{
  "num_hidden_layers": 14,
  "learning_rate": 0.00388,
  "beta1": 0.95,
  "max_grad_norm": 0.5,
  "max_seq_len": 1024
}
Below are experts of layer 5 (counted from 0) of a mixture-of-experts language model. Rows are named router (the router's row for the expert), gate (a neuron's input weights, with its number), up (a neuron's input weights, with its number) and show model dimensions 160-239. Each number is 500 + 40 x the weight over its row's rms, rounded and kept within 0 to 999. Numbers have three digits each.
After each expert's rows: a language model's description of what the expert responds to; "mostly gets" lists some tokens that are sent to it at least half of the time. This comes from a sample of Wikipedia text that the model never trained on.

# expert 22
router:476473486634459496450579518500443545554521520442479458491497461546461550521515521544534519502547489527456463445543545478490441475533455523544507554471436563493554493533487422478509487541517460516576513402501517460512479534448533482479445527
gate0:492514526498509508499449559422521548444503524482522449495448524519564469417496506510449558558518450537451450539534524493511461519489502557507539439568491443531494503485521522482515466528455436457529517515585508501521519476497479470497510458
up0:514445458502502482513499444495564467554522484480442444527571423474469523570543437501556434529463541522520530540500442538494474461503559432452467514460525573455509473473466520531542553535594549533436510466478552547499478494509558565533480527
gate1:471497507533514505530513510526479572586451509472515488496404435516458514504465496465518519486453477538543509567514478483476479531498441577528428469420534460513420487497526516555444541458530537509502453580529502497501476482476531521512524475
up1:409464529453505565455504490522440446510480428504530510513569492486527515514509479577489507513461552469515534508491561488533464538517480425449502551553499499522572387465421486461509529533486448463534521422484480540540450536556465462475450508
gate2:504538480563488548558593515454456461483495511518510497510496501533546579448468592551519557496500437514492571530545518483515467487460465473513514429574486509480475541509513434518527568521547518526539431420505448529466527545468477453492460532
up2:497476499469517486461426481549600550487497521461493514487489497500469457588544410470434427529517614457502452444532494486489522481525558475505452590414523447503523459481546549514497507501496464502455570535478526492551479494516547562518501502
gate3:518445488539483547509526474408457545555516510512473473533501581410488493534507517514540534483544504486453495545431525498449452441495437474492566484570475490581522497434477492441562488483570449478496534454482497487458505466526450510541490532
up3:534517496513435582477521496479450499527531499427497445496497483504514487538474533498572502483490417541504425511462548484464485523465523508507511475480434542499497517456521439517548485533523443590506513516549527496551549483498499537556529464
gate4:537476535560444499498551468523462485549534523406489464490415499441467506554529470503474527423549491465473496512502490548441456524476462549531460511470492621530531514559575461488475575539533537540532436493552525478479462451433502492501453518
up4:440445540546425550468528474528454434523512506418488480502470468481526507556514533493480521477524489485485502504530486547466420402470528512523477495457474611507498522558538489499437561509515511533466458462553512503505427428447509474458479497
gate5:500522571584494511410495582494442474484500480490413486497477492521404504531539498491470444475488522471445482438513488518478501479550466490539550530512477539499543460457504431561477522467446500436502505379532502477466472521504525493487461522
up5:489496519418524476495454470578547517498497435578543487516503521493547557487509515506540461506464463477535474565451490493551500381500542502486515551480487454489537471552481576551501485490466520510455504455461550571540462487537460493459551451
Table and list separators
mostly gets: " Website", " Produced", " Cinematography", " Spouse", " Edited", " Known"

# expert 31
router:468511432521483435498557552550447538542545505455467461531550458559449497555514557526533547558526455549476475454548540462525472467524477489521441536461444532478536471537472468441557477547543478479520552428464523479526447548451549469496483543
gate0:502481529562520448526522558521487447514580517496562423539586506526450497477455469508474538448570478553509448537538531447445537538489468577494452514467500461519484479541561463495487460499518547528400549442499545492487580606443518476465512516
up0:516473524578574518481533504543538480551471463462507518487545483531498529442499507468530542486551482442455526487477522444473488528554549523514523512468560447552487549545508561481470534480529583422382479515492544519485515502474504482470477514
gate1:495576548514484544497539517535546449465526471554513474461465544526503501538506592482523510574513447485494506526514530429462507471500466487448437519467408508550518482484550439498484483623445460523537438466515555504510494541509561486528539523
up1:486556500518465522470542486522564503435530484504565502473449528515527483539530572504527510522469450552500498533473523447509539514516440486461413537465442533511523477457496463465462540518517470486512410509507488494478496548537562470560488540
gate2:473567471554497451462535540545487489493532524510464541464542526534461507497497522572415488495455489481497529510519472464504460532505466446534468518541515436519409545432479431389513560520501535476536512467435408551462450450488471460456521508
up2:524442518454535518511452443449493504496492487493508481535484444459516475538500491420567508480518511518503470458454514537482549467516503549480487512493487590477604455542510543636502454464487432487485509549538543446598548506524529537512464461
gate3:499462520435476567498504519503517565564477443470457504509494511529489452520499563523501514440490450467566497495509498429460452432462512479447454536597495524485495484447455503460469519549521437493508537560461457489496437458471485539543499498
up3:519542418525508451541538483515431520466518559561508487528532480503485543444470436498458450553514512524469492489466499565544550538543498516538518507421512457512467570529543477513483514419505529562534477422526509533491501539504476447436500517
gate4:432546470440545524501538549502512504448472421540546507452546489558459479479549539452522546576537546480558456532494522437523516495575489481560507465465473492523467456463524453503510533454522439473492525495464484503518437446486554464418503529
up4:426473548489466469510486497482492455552536517568498467564511458486507595516466423539534465441481503459488502489463460458539479552441558517495454553571502513493530469564493469509479507488557583532584425477491565501448535603514486565486500479
gate5:427461545488515509448567489505465530496480415511496577514579494535454445544511515536471542564497442452466496505553548491503529540500546475471492480479474474459593443425452428448466529492532513508500577497498542478510450448500470546520484467
up5:564497520504540517499498459523494516447477521498548491500523457469490506508537488435522492512507443459501467474478452513452425495492490428489631480590529551481546442444512494469498534472485536532472535541480466513457498560523522505439501550
Numbers and table separators
mostly gets: " newly", "|---|---|---|", " Gaza", " fully", " COVID", "|---|---|---|---|---|---|---|---|"

# expert 0
router:467505435513511448473557528532483536524553545466459447537523386552450550542520527552519515504558449552492475463563551488532469437534500584526463546469479512486562494547473474458540472490553470496514556489454508479530441539435534471472428529
gate0:517426520470487517497472501467545517558497515451485537519537489483431463478553539516498447461629529488517485443535439580466471482478564550513529449550501455501509514584532505489498525499510502490452580524467535438483415512440520441452553502
up0:506521503520465501516578554437438471517478457513483496524541459516553514538430480498495517491397567517529564528510529399529460485478463444463515532479528547451439465455558500509457509590561506491500424446479480478457517520530481573548481440
gate1:564503509488441515493486516538549574514513524520511467494492543555446490445522472522502517507523521524490502526623477498510515492494538490499467537441488468551487495591479465475470499465487515479572523467431523505447497507489491481475504490
up1:542485528481478539486470507549541564511488532513523458498469570514430523431512470526497511503520509538464496537641515517487486467531553506510476530435505439536500530588488445512492521513452541512564530498426531530408523514451494512491478479
gate2:517480551494488536519474499447490533491510550572528417468526468485431539521487559498489512564514494543555497510555505501468502518485504589509453509422511439490493555542493508488524509505521577493533555496508501478445568558520446419507516571
up2:473522472493495456515543510513531461541481445429463572564490542502511472498542455517528483439489524481455511489429481504533501506512504457476527530581459558550538424487510488516491515548480417489468448489511510521566444418528550552497439421
gate3:442500459482572501490495579475495414446529414506511464502565535574565565533436489512505523411546504495517493546528567524476502537573507507516582525415515591453463502502432527525533517467535539474430486447500518509454493574502539508468392458
up3:440520485467608540500518554488493447472503462555554522469558541533531591521441492494483515454526574505515542496504554516484507525570539540516572498422555537484487525493443528516538487450514489496510543479516537507427489561527530508465414474
gate4:506455435571496511509539440444536481493569511518473440507476448544457493490563485473452469581498469468484567504560502533487488431502502573484501468400505522488454546556521509534500523449491503533507534498472561430508528516505489487461468488
up4:511482446540511544429584478475478473529533579539527481477459553561459543417439523478476441547472452468509515527564445527453458462521574542478519507415483473458453490527536471550489472502464468591496567464435548592504467522503478496504510495
gate5:436577485483533534488550496450526491487516545523489445456521512475502551471518551522455544444452537443518565515560479577514510416532525495522469533490524417466566514517417518511525556548467540529526551524515482529519498503450517542461478479
up5:518526455535528543501510498452498469494542506394473474439610446511508529518483468507438541427486501466524515485559537496525534450535523572503447497510515472535550516533489504446559595486461555542524525520508436536476508488461495566510501471
Taxonomy infobox values
mostly gets: " MPC", " JPL", " Phylum", " Animalia", "Scientific", " Spacewatch"

# expert 6
router:479480467558528493505500532517462564522533498487462460550566433553463531558540523569528548519547478537494444478521540481513480481569453527555429545473434567476556432496442456432525495510514512540528516441474544484499495513426493461485396546
gate0:482550526522541549567536457429504577489565513547435497473493480511523493504453455516486551476455451532500528481499551525489482482527504479502419462484549444519533490476476475524462499441501548439473459469523536482527498383431463522500503519
up0:497530507487536525581503524378510517519487531489400500482531429536493474475499460504507579478416465510526506503542519552472516526443474494499421508503477434498533445445510467507446501504458529479478458435525529468542487492495467536490542520
gate1:507485528484527477543539491485538429533515523503485545511505473424463555484533509525479536402491425494511534521515514569492501488452515477458497419477499507463571519544494504596460461463501494503457499483514550537517520501494508444536542600
up1:520471508530496503534581564447530459538473497494480574536456454435433509459497524597500492428491459548464543472502475530469516516469547527452461493467446500471560491488458482532486465474380457495453461494552550500496475476435476503541537572
gate2:531433485492479565495478498487522493486518515481507382500471557475491499610500545538469453510591512485518466507508504529520517461513588522570556463408523512495556573440531443467517492466466481507419516477485528455479505497485512505392483544
up2:515572505479524470449506467531481433508452513536452610443529462535527521453478533457549497543493516556425552519461512438468519577506499507422485490545471457513460453564457515505516493523475562509522449539538464543477464477573482450556518449
gate3:526418495536507521475473530462471522477472450507498437523508466530454472523489502569516484514503487489579469424522407545484490484581509468487477534555541508562484461472452513519497486483458485493528500505510465452476516474485507470487519572
up3:489476469524587501468436512472490557477494496448479529511502535482458489503541433525442464489508536534548479475478455492489521459509517492419482540522511451506490466441445536544536451480501470482511505560515508502493541488463522459557501463
gate4:509514467551515511516503450524520485498472537478433538469553477516488526467496424559483495454529507481472496501454509542439491528537490521624443535476455564492496508463508439481465566507533457493533492516514507507501545455491551470518493539
up4:474525506428498482518503525489499556511540516505603429474449505500485502542501542452520502512480517484532491422552516435526535546452525468401514429552559489505504473519512575479536452482487535516535497531539504507478501527485455511479487510
gate5:495518529565520519443552438478533576488592466509495558498526497517500432466583519448517469429481540469536429474585446559469508516533493524505450499453500509514487515502506509500486516505535464525549525520576502559480564458483559546478536516
up5:481502530528525535462580486428525580478567464489475569510520508522509435465566525428511518441454545496568440485588448564484547478533511494519482501428484489503482503485520508494500529472534474533553515542564543533451571460477543567478539512
Nationality adjectives
mostly gets: " American", " British", " English", " French", " Indian", " German"

# expert 58
router:470535436514507432484490567541440504523527545457470459513517449505463529550549541553531532553547494563466475464553554481494455442526464525499448543445477533486535470518442514453582465542567449471544571473457524478499470573461531446479484541
gate0:461594493570475515442380467454518520541497520490507564470515511453412467470480548556370469551449505484444514496456440562452548536454489462477464497504501469471573610505489453434483533498468514479553484514525535512536513478499505484496515499
up0:524456516436502481594578543538474494463510467508490457510485486557555496502509460454630497440536490543534470493571542479532471474555492528510530535516526544514434417470485550602540453498529515543479511470479459502442507514481494502509461502
gate1:515546536454485584505534520496489477452484573461584524455461481537478549464471521509578420497516526576485458498561556460462482481506518559557468501479525499477479554500492532523558506487473500490524510496491457511513538499478482501538480486
up1:463458482481507459471499507469523483485448543520535500387504463482514574484501537468524461479573541544495519530565462468509467506491544518538533475494556524485502483503478530566569517485422512491577477421524508530573527489538528574479472475
gate2:490472451472494481463500533472441480467483516464483450511528415476526495551508505507578541481442531531560497531519502507471375515469508512470497424541494500470580489489504511537543418443502460475477508506505456466504506521538461430533465490
up2:508447470524535472454472526506520577544487457494553517534537482506500512531496434478524558516485508519467440543492522514449491491538453463431464517449517533544461478481459552523523542643574468515456498527496525482492405522569488412559508486
gate3:533529445479462568565514575561462527501553499525545465560460545568490449572521455504490401556507572521461471478485487516466476494556499586495467513541548578548527533514541518491436466541579445506561568491453564517500489458511535471515514489
up3:462502522501503427499507429432519474490482508484446546408521470462501570453518558486523539488409435476584519520488510500491491474431488455524562509495465428460452508474490509459566462448421521492470452453522451481512525509515528507480519537
gate4:515498424550484518488467506486445479524564512548448564520552517470511534479521470517519495458491497515447471480480589586443444437496481499549504587501529527557480563490474435520520550481448431481426465461513495540500504520563539501486522488
up4:542464535508507424517526490521476422451448470487511437429486490534482532533408546505482513529605529489403500488497510516545495542508503542470518437485510548447473440564537519513459468525559556531535512475550490503451490525525505482591465495
gate5:507501540463458535565470549530501580525526503530481541373525495522458525481477525624503584513507473532501487505448559498531514538539534525541478478456581500451527519448454506500510490558501565546510539485485532491447461509530518428519492470
up5:492539509463489527512483564535487529493534514515526497437470550526532533469494528592475557469503438553492502575456570478530545532529574460509451478395635491516516538516427498546453540514501587516536469529507482444422556565495539493538498460
Surnames in name lists
mostly gets: " Nelson", " Smith", " Williams", "sson", " Davis", " Wilson"

# expert 21
router:461500444588442522507582553493412545516507477495470479514505476544468537527530535525548536507516482570461463432498536499513454505544418526524469595522441558545506450478446418483547497563569463525607516492493501490514507577449540471476476502
gate0:543499440458499526488431465543500511435496460488518500448524507466466514446476501535533425547476535559540505433596491473558493420442568553509529463513482460510499454497531471506428509506493433566468499520473514452565554587449563519469430452
up0:397526508519465459513507519412460490469510549545498449532484517519570459514523517476515580486556472455444529591432497530443465516550436498468461507490549568496476566546474490490582502487522605444481517475554573496494468467513478548504478566
gate1:517538455551528512469530510481414459532551450472513516536436472493517505493472484496500552473438476466493475594467446491471515511518480468510480539457459558556416537468521507500509511472453487517504508483461472519472453522430534466565489460
up1:507477554573510471557478502540523454578482543453529543493489513552539531499540465477514589486537516453495536613508476496477529549568400466548471493505466534435477569561473493570535473451458480451461484462496564499530501519458519466512519527
gate2:521500498529515529575548526497435539534465462493538479552525527459510548493475522473582442489434493477557522514497498489473408501488425519472468562491534501536503479436499404515479514500538433442555448496500466552502489506524517458496481531
up2:529495541537510514524558509448467511495452461488532476554514507460542537504496539474564461486449479477561535545542481526489446526502419510476501563485519541521463457424487395523521528501524479453540474506494438517454503540516516481466491501
gate3:550451533516491500465506545453578470531540428433552482476542562454541524511460555479451494484437441489440528497439524467484586432556567425500496514579476437528465541495436472537511499525506474524484450479520493532483491579436526554524534539
up3:459540454471545480563477438548450497514458586533468511511447496550446476507539466531548485497583536496543504528561488472509413524438460574512489439402485555477567459498575511485477522493473525491540508539472483462509474423546476462469471462
gate4:496495459523416507504579573488410532456552559546541518475432484517538502506510506424519494534451505523503418527507531524450522495419535543470535497538485488553498472488498422460480473505531501530506525538508488461453492508466507567509462464
up4:493506476516441467498527534457428564408552573563617524471455474475533505496486470451520490548451553529474457525482527534436547500451522556461507521510479474545501471497464464458502462501535519536549523486569506468440502498468495547562466449
gate5:513469414461412515493440473530553501510513520522449458502457428413502477474510538509527493482474467474558496431540568473558507568489505468453568551563483502452477493456454464546540544548543562524550557533525518464521509543442479517499465510
up5:490527529567572489503550501476464489477510519524584538455538559586517557570509477512478541452528498491414499548458438531472482447515507529551446450482550512491522503557549496485432434514465442461461425434509501543502527473558510437515556492
Table and list separators
mostly gets: "–:", "century", " metres", " pm", " inhabitants", " Ship"

# expert 43
router:481481479537496518493568529546465556540507543466462468507530444546454511504539579522498501519559474504452479490543557464534458446537439497526443532508462499469552475511477455472514412508539437476590537489468520496554413499457533513459474545
gate0:518549477476483548542450477541488513522506535512537507499553490530481444534550554537506504524495511459567521488481451465441433467482476542479494480424487500451529504506498529495564390503489456511448576468461606530547466538508548487483509485
up0:476421582520569484537486488516536576521491492500454545539452538620499545458568460495502513425520495520419456484550526528474515530492476505505467545531521419494467462492414515448416478455519520526483467486449520404536479476496474508546443444
gate1:487551449473435453483588462495471448469563513543441526437498509536549485489571539537486541523569477506468551418549465504507475457513545470475534555464481580498550516573513490540533409515470456571591522498513485451432483485582486542495489547
up1:483493541571507505493455539518546510573456499459504484555472475442456542479436427471556490550462490496518447471480539479527557520488510530586534419532491459478431525477477496459478531467557570455383478444503473542554500530415493449508540548
gate2:532446435504475509435532487521459486525495535549504463559475518509484512553510487525481506501543498501433565498482507518540527488530552520522521506485538536434543523464514498476467499416562431395499525488439532467470498514499557530541469479
up2:462546558554536519576465540439519530551491508464468451449502511532546537449508456570549580466484521485528462502475545527481488480527465472477484464456571453532489555538446545457532530511525522525516508512490418542510500498509482473423454482
gate3:542502522445504492484473537469510409527565487497480437451463468518475542450496505552536530481516541494398545508456510482512547450544567486448551564602498483474443530503501521527487510466573520424581516461485545566539481505544527468449477447
up3:404494460522539503500513450510498552549414519443495545567540490479557499505532476461479503478508489506565458526488504484469457516501406506513464435379483546518548531488522512460519514522414520526413474537521456436468500476465477513558522556
gate4:484479525642541519460517576434495489504550518542533539521500484553466443481556489497497501558467513567502452475509477520467535555498468536481512460546506531503571431485490468459567519490504487478595514506457514513567537578504499484464530510
up4:525471510555497514586522529515453420452526494493464436475554489467488518501439458479458492550430440527465514503574458492443555496491510549394460515478512522476505565533494524542453531519511467516563526459563455474585469528445526539545527471
gate5:470511484449536592461469533518494561460507490570477441522559477481439517475540491489466492536512516570524493497529452497547467493452518518444474507461512484502502460422543526497553457574490550517471477448433512505423524521497556501495513464
up5:531501505539548480472493405496488496490525484491531546532463458504510517517467495499574566516537444526484488484460454512466406501487513512496491539483505536482534486475541494502515523520477448502511489492496458399463408531502481459501516515
Auxiliary and linking verbs
mostly gets: " been", " be", " took", " become", " became", " take"

# expert 20
router:487486459528461438490529548559461522527540542461477437549557513547496538540547541555494540531553431494471450474521540460519464453526459534569461540459494567432551515544482467434531438524513436552513549430482551439569480521467520453470479508
gate0:538549449470487450526529550560505545500475519519557464525545526547536452524517455504539549503517512497535490480506501532529466447436488562502432450466545459519449456516527575482463446455430455539507447473483542485539507436520531444511519496
up0:477443487573478553443519472395474519539480482497410529486503519455447532428476584481440436518519484509499566517453510440436520507543506471504568591525449476521531512521481433498546593591549543500487555532494488545492503534443531594487499516
gate1:583482469475453483481468609524529498513464566539540457532503531585516459473528480497522552465475559429525515502522486455478490424433537566533458459571582471491508471447604516429460499530538510520553508500547511467568506457542490455489543488
up1:504472470534447479503555547517525557472468516571499442564508579520502453499522489553499527502506503434557577495474493498528491443404511535532405542502546500506508482513539552413470442573535483556526517468537543477549542442469565430457530534
gate2:494565473523464515557513465514498519520394507492494477522502493524468521393505549550475510475496454469489528475569451498386503542433579478560504525513495529460463459580490445554521594508481563439552479528484480467485480491461544451501458468
up2:479583496530479542518499452530518486528427509473482469531468521540457528481510530517434549533480494496461449536512419520438477512457525485572496528494529549498504519575488383533515571507426544477528525474522466457444524519419547447478431443
gate3:461505514494497488497502486512487492523490454461550343521497547456467495552466500528490492545523465448485535540515457439476440541444529538511510551455497513483490442527511531488473377473517505472489575516446478498459419498514547612480516533
up3:477503483504509510470487534485444444481511570464497574476543469519564517435539516449553491461483498537517469483469556543567584497504483435465461486501450482533438516439401451529530575518495561478514497509546467589521576516463482422505482483
gate4:564519568457543552496533520644584501523512496528469489448480456580475503478460441519554480535548539451470539465597513479564539504510503517492480460411497491466456497520535490479539506465465531542522459525533528424425506465506451492491495524
up4:453502403532456448519450498372455483523504510461509490513516505443504487519508542496448527470487479550515452522433503539408489499495469494488481554618509488536500469510469540482469470551521487455512510451491495599572485517498560482484508512
gate5:505387537518482535455476510566587453417520480440513546525476515471533530484506591494512539459551495512510476490457497494573569427478469483483523510457481556430555564446450568445422477543514553478520522489516515473516452524581509557539555471
up5:521469451513464438442523478475462439488543533524565532528468527478443485489491489424566560517502528526484489507493492458406513574520466519501448419494530590514496487623503456523559452528468481487539478454554543548433492523502552424529484541
Hyphens and date digits
mostly gets: "_", " 3", " Got", "ð", "chel", "^"

# expert 29
router:468510471540537477456531519542471609531524500466455464546544487524503577548526544533521506493563452560473465505541520447547480463586419520524470545471483469524537461508411471499535493545529469487497554501452487512507501562451534484475436525
gate0:552452584529518438510515425446512538503565442506476556523505461487516457500524500519495481453524443457466477483499516525442496436437452521513500479549505488450480529467554444462552502478510494502488476565556503494525507489539487519527484499
up0:588480583424506481536484414504512501500501514436448543493505462524525478478565513495493455458517473413511489518498523532532516491396502537496519516560524454504499541468526470486561461503577496499426479594500516490518522538526455468556464508
gate1:480552508547504506522506504471502639535514470526508462509445508496493502505577427545473510502529476544606473525504448483500534493507486522487463537513530453558593472518521452556520476509469563474523510496455553482494539407414527546508471490
up1:514525524524472521520512464429474599527482467532500488463490536470497520505539498550449495487520460538561477517489505486509550459541514470521491524513524421537520477506531433542489470496483571479514511468492543508474539458480503554514474514
gate2:556540481523557457535533554528494610422460449514547473534521538486489453481519552511450518528454503549474526469546531448496422481503487492487538540493542469575447455489418542501497531495529525415538513528474520519556417493543500533478456532
up2:556537501530513447515580532547447573482501438475537487499518504463513497499507556557479467477510513515514523489520452443515408522458507527504550495545494463600490486541446457526471566534521532465508482539447559491516441512521538490479464550
gate3:562503510519554486540577485538544525491538518516519474489518476521481559554550470495540466562459518495508486467526506494493490465596498510510461487524564451485501545503577518527558462473476558452507531412468488549505445528481499531576539494
up3:465540483500477486496394499414494554591448476458474522461490532397516470551458490495467475484558575480547515510516425482488514561462503499417492562537469527463496417558503498454532531537541468518505580512496488520463544513436471542465435536
gate4:496497513479512491525526528483520632513485512502507491564444465560478540477544431497463474493503477539545453499540429480508491470483477535486508473465516481579484464469466561497534480550515421455519538543543489529495563475490518489503507467
up4:552492474497502522491457521520468496432550484423560535491556547443536451532460537499541492490523525486501526501462560535549497521544464493501455464514502606463483553502575511466460532490531590540483492497424532444536444519474458537510451487
gate5:549466592474533562514514458530539531509450432467518499521545519537436467459514495498525552490513546534490503495513485438491409553501465498490432477514447489499505425504436499552412556507495570508546472499449509464510513492537516543490521426
up5:549480600491503533488491459509550521563457459460500501510524494524435471469514509511527516487517541543478518522531493421475412544509481492474460464516423492496518450474415476530429532521488528496541463512436506486516494485549527524502529444
Name word endings
mostly gets: "illo", "ava", "iana", "ya", "elli", "ira"

# expert 50
router:391473473521497517430496523558511536506538512497493465516538388523456528556513520520546519483533474494511431439538498511519446451537475516579511518482482569485518474501459535421570405573527446549524554502419501475524491495434500449490469535
gate0:459518514578481511445494537479468494541459521415465511452583453524499494510444515498563498419595515436506487496485526515486530469463516516571572464511469576498451437518467474513587487561534466460458495520449509493512547469513506505490492486
up0:583446487465415497497469499537553480495547487504534495434472515515445513528540451430438502521432483561464455544493437503512485603570519498492524473530456428564545549454518515497417561419460511520460462494567517468488530549496535470514432486
gate1:574505529541457510554515487535504488392506498580557442487539463566460513499472481448543497555491470509438500506546438515506481570547481509549542451556548557510467518503486516481547534525478480478464542465471492504467530512456509493490506462
up1:525513533527492556532528439539495485473492495589537444417511459522506505487467471480529519550484454444471530472526437492544474541518447524596543433575525529488480524505498498501521504541426482492485532501435460494520539511456498496443515483
gate2:452490478472480456514493458428509611485477513460508562572477412526456548536539513453557504470474513582528528509373527544505444481529430508541484533512455514448522516495608475513510539562455515482439437533478514484501458533484501468478419491
up2:473499480448502443491510465469520591474510478502517576593493455538473501553539509454567504472487514550527471503388523583557479514485435525511523574515434530464461473448534537513482523554477534493463487554468530542493480528493490495501414442
gate3:458531481534463416467463553599510531463501552462439492562409469484584501453470504462436524482473485461512443503535449521431518478529553516465571511484520491481489456436494481512527479538512540496513499471439554553570533556515453449585503532
up3:592500491484523538570496487392525436523509456520517511460595536516393473482496530502544480485551523521475563472480546528548504493471459467496417496523487498488548482598541475495469481457520426441478466491547512493406509399487549550439491454
gate4:453504452501452488486496498513461514492489454531538461445567460502515401547462476544439479475557475450550463428470425488487477533450467542488505498411506499460469495547536519441552498571476498538521490497530444495495489500470479476525417546
up4:493604478574515474514527531529549504503547472481493550514507499526529531445463509452502551520495457485527456460469457521531500495525471466473499609564525538498472522480437554456507426419575458444506500520501507560488532543505434488462509482
gate5:547547548480497559497459480511483504564497505533432438507487471518484528515573592509541473491534461461543473511472436501490469502533521496549517492516481563483474469463450559508502486598525431465507536437545499460499509439439596509430494416
up5:553527576479471600456464475484542543525535492530483444538506481524530569521576572525532435478464510460550465466487458485481442473547534481515529475531496571445536505505512537532524510599454449496484567435484492467529506457438525491520496426
Place and institution heads
mostly gets: " University", " School", " Street", " City", " Park", " city"

# expert 54
router:448394448518480531498567496534495533502529503463466474502532460551455520556526512541584544500536472534488441525542530491578485480516459562508465539467486558465517524561476508476540489556499470493497535514466523445530506557453499474511465524
gate0:508535536530467493541489567462504537496449521434527528491441522471537473523487554549459536449531520541524506556436527491476471536542504530547469512505513499481498542527514506410462438538476496542562465500623559495469498561519446506495495488
up0:492506488497500537476505431516458447479537452523453487516544528525479557478522505468523470557452426489497494422529486514571491457481499493437535469502519538504488465469467490580538540436517528462453515474379458501548502476479536492524545555
gate1:500472516478486542489489507456546479527525523541529517418498566520427549496547567531505504501439470471492467479526515514522460468378493517581422448501501491487528459497510471453534608505494466599470486542543509472494498567477446532500496485
up1:494446516569460485514495502523534477519500487579538524447523524487493495483492528490470444458436479449466518476531489542523477526395467491536497462556530508458489480426548509475513580524509510565505393476516469517530468539493494466455526523
gate2:494488566535532564525556459549594477446494471520546441493525484489485453559443511515539520534473544513499459498539462491515449419586557546483447483556500463471475570536444488507498528450514537487486531501473569472508449580532530511474578555
up2:533487447473469452468457549527397544557495508517424514506491560568534511435554470494462513480505449515564506518467513490509513547439423481545488519387514547507550476474543493454493501516477456533543489502514443523550495418442517493501454467
gate3:503577548524468536542478425583486519552478526510455529469451519466493497437463587478472471531529449475426503409472546487513527588516471530518490445521503517508466514484502462583479562509527527543490471581532507449472511503494534485526460512
up3:479541520544491476521506475571386562520512547531477605486447519510512486485470543530469468490541430513473452408476511507548522610563470527545490537487518516500512534505496427534478534543511525526530456561605506473480540496506496493554504519
gate4:528407541530539546455547524436491488434516505504512488488494546573489434543475534550543501508502479507516487534491565470492590500503511522455435529466481499466466498459508458486492547470480499559483536535458477464565609536477454533495505496
up4:472578508498418504538468455553475495588502492474502537490514479441502572454502488464486522467484487465481504430470431509513436509485484518540599479537517524485499527543487500518496477509552530460519460414517515536463385467550521506502508526
gate5:521505434461469462518538487473533501508522556558458461540446465513494493568394420511549552518476491509466484486469574514524473436425533472561470507457527453508506544521532534475450571474525519505494513468444494527477434490533488476461492548
up5:539545536523533478490507399526440447515480515486539476420519537466507503428572570496447519486508550490534522530515485525484494542547471484443482447530535538513526449490493462518483430570446508493518466487489502556498560528481513559523543563
Proper name heads
mostly gets: " Highway", " Line", " River", " Street", " District", " Brigade"

# expert 49
router:479458461560486459498539548527498493561512508472476468515554511534459545547484543531527546500563443521483478453494575464542492427586469527555482524477467539494516486534442461458546470527553459541473531471492534516521480571424524491459461563
gate0:494456513528503473511480454454542462476482495449506480493453489529566493457552521526600470489518531467564461538491496520502500502549517408521479557473536498527595469553493476510505470469571458508464516475544531515459504511434492510506495592
up0:471563494466445525491469549481473459544554494481472568566492510471464520580487403510385454503456509474509533498485515501448386509471462596489521498476464486436455553476533569483497453504425519519538540529464481490529492478497492471558525469
gate1:516468510534521431559493419539452517534536490526525538475593476486493493521535477487493465423491533491470546447571604427377524458511527462492481503514473471529479456475440426506524525488566472448501515483470542473574527505507480511480509544
up1:483470538476497497527496421544449491488512484481569560459580425465454547548483441523474457434462519445525533460543528476437549503494437547495500501492516440577489566531497469541502494573517529483490502545483475493430550526479475503505514509
gate2:451534544530489526536413480571517459509526514477492482528496538456449483593479472545463515481467514504488500492502497510452491451550496445550531521493545449453488491451476515496523508500502531524485503476497552455496571486395474522433444491
up2:550494463477548502489539470428518505513495490507518556490447462546609531423501494445566480524512452516516438512471556498497505540453522510451452533533457522504488503517433507567478498519522448446484502562507456532518513498581505504528516553
gate3:460458518549563486481507534539399445509512480554502500483456531601496433530565489568538483478543496463545485554486454427504413458445503499565509439508468531408443566506407466519533505476475526544494568530555492453477530521480580492472498534
up3:515468601581503515489557472494407442526462470515452495468488472427574510464500447481515506504498516487534534550489473476553423466438509467531504441490445498511485535455418502540532533452581551522496481493502528556545541505454532499557556509
gate4:514559545375519489480501485521538516450471487512457437508520451519456498531529502542450547471467544473538484444531536514479503475548573486458455550493488379525527524505495568490497491492445477561603522490475536480456557490490500466463439576
up4:448457470563449527539468495466466467463573486493520525521510499503529508509501502486529482513545426498449519554495449495511451512437431501558509416486527603465512499489495466548492500514551536439412505519543491548530423475498509538493539400
gate5:489471470520473477471490464542567531462402457540545483528511498523520479527520530556517446515522479499517500420469495438527459493471557471503492500443527439475471428466472489521496555537450519565466527516516536536525500528515521526520461583
up5:548533494516460551482544540464460463571545513520427496489409525529549510510562477536515513428425540524455473521472538497487480487436519441483428462519492503495527521593607500433501563463496498481494483443561542442443477508490509466498551442
Nouns of study and criticism
mostly gets: " studies", " Research", " study", " Studies", " research", " Journal"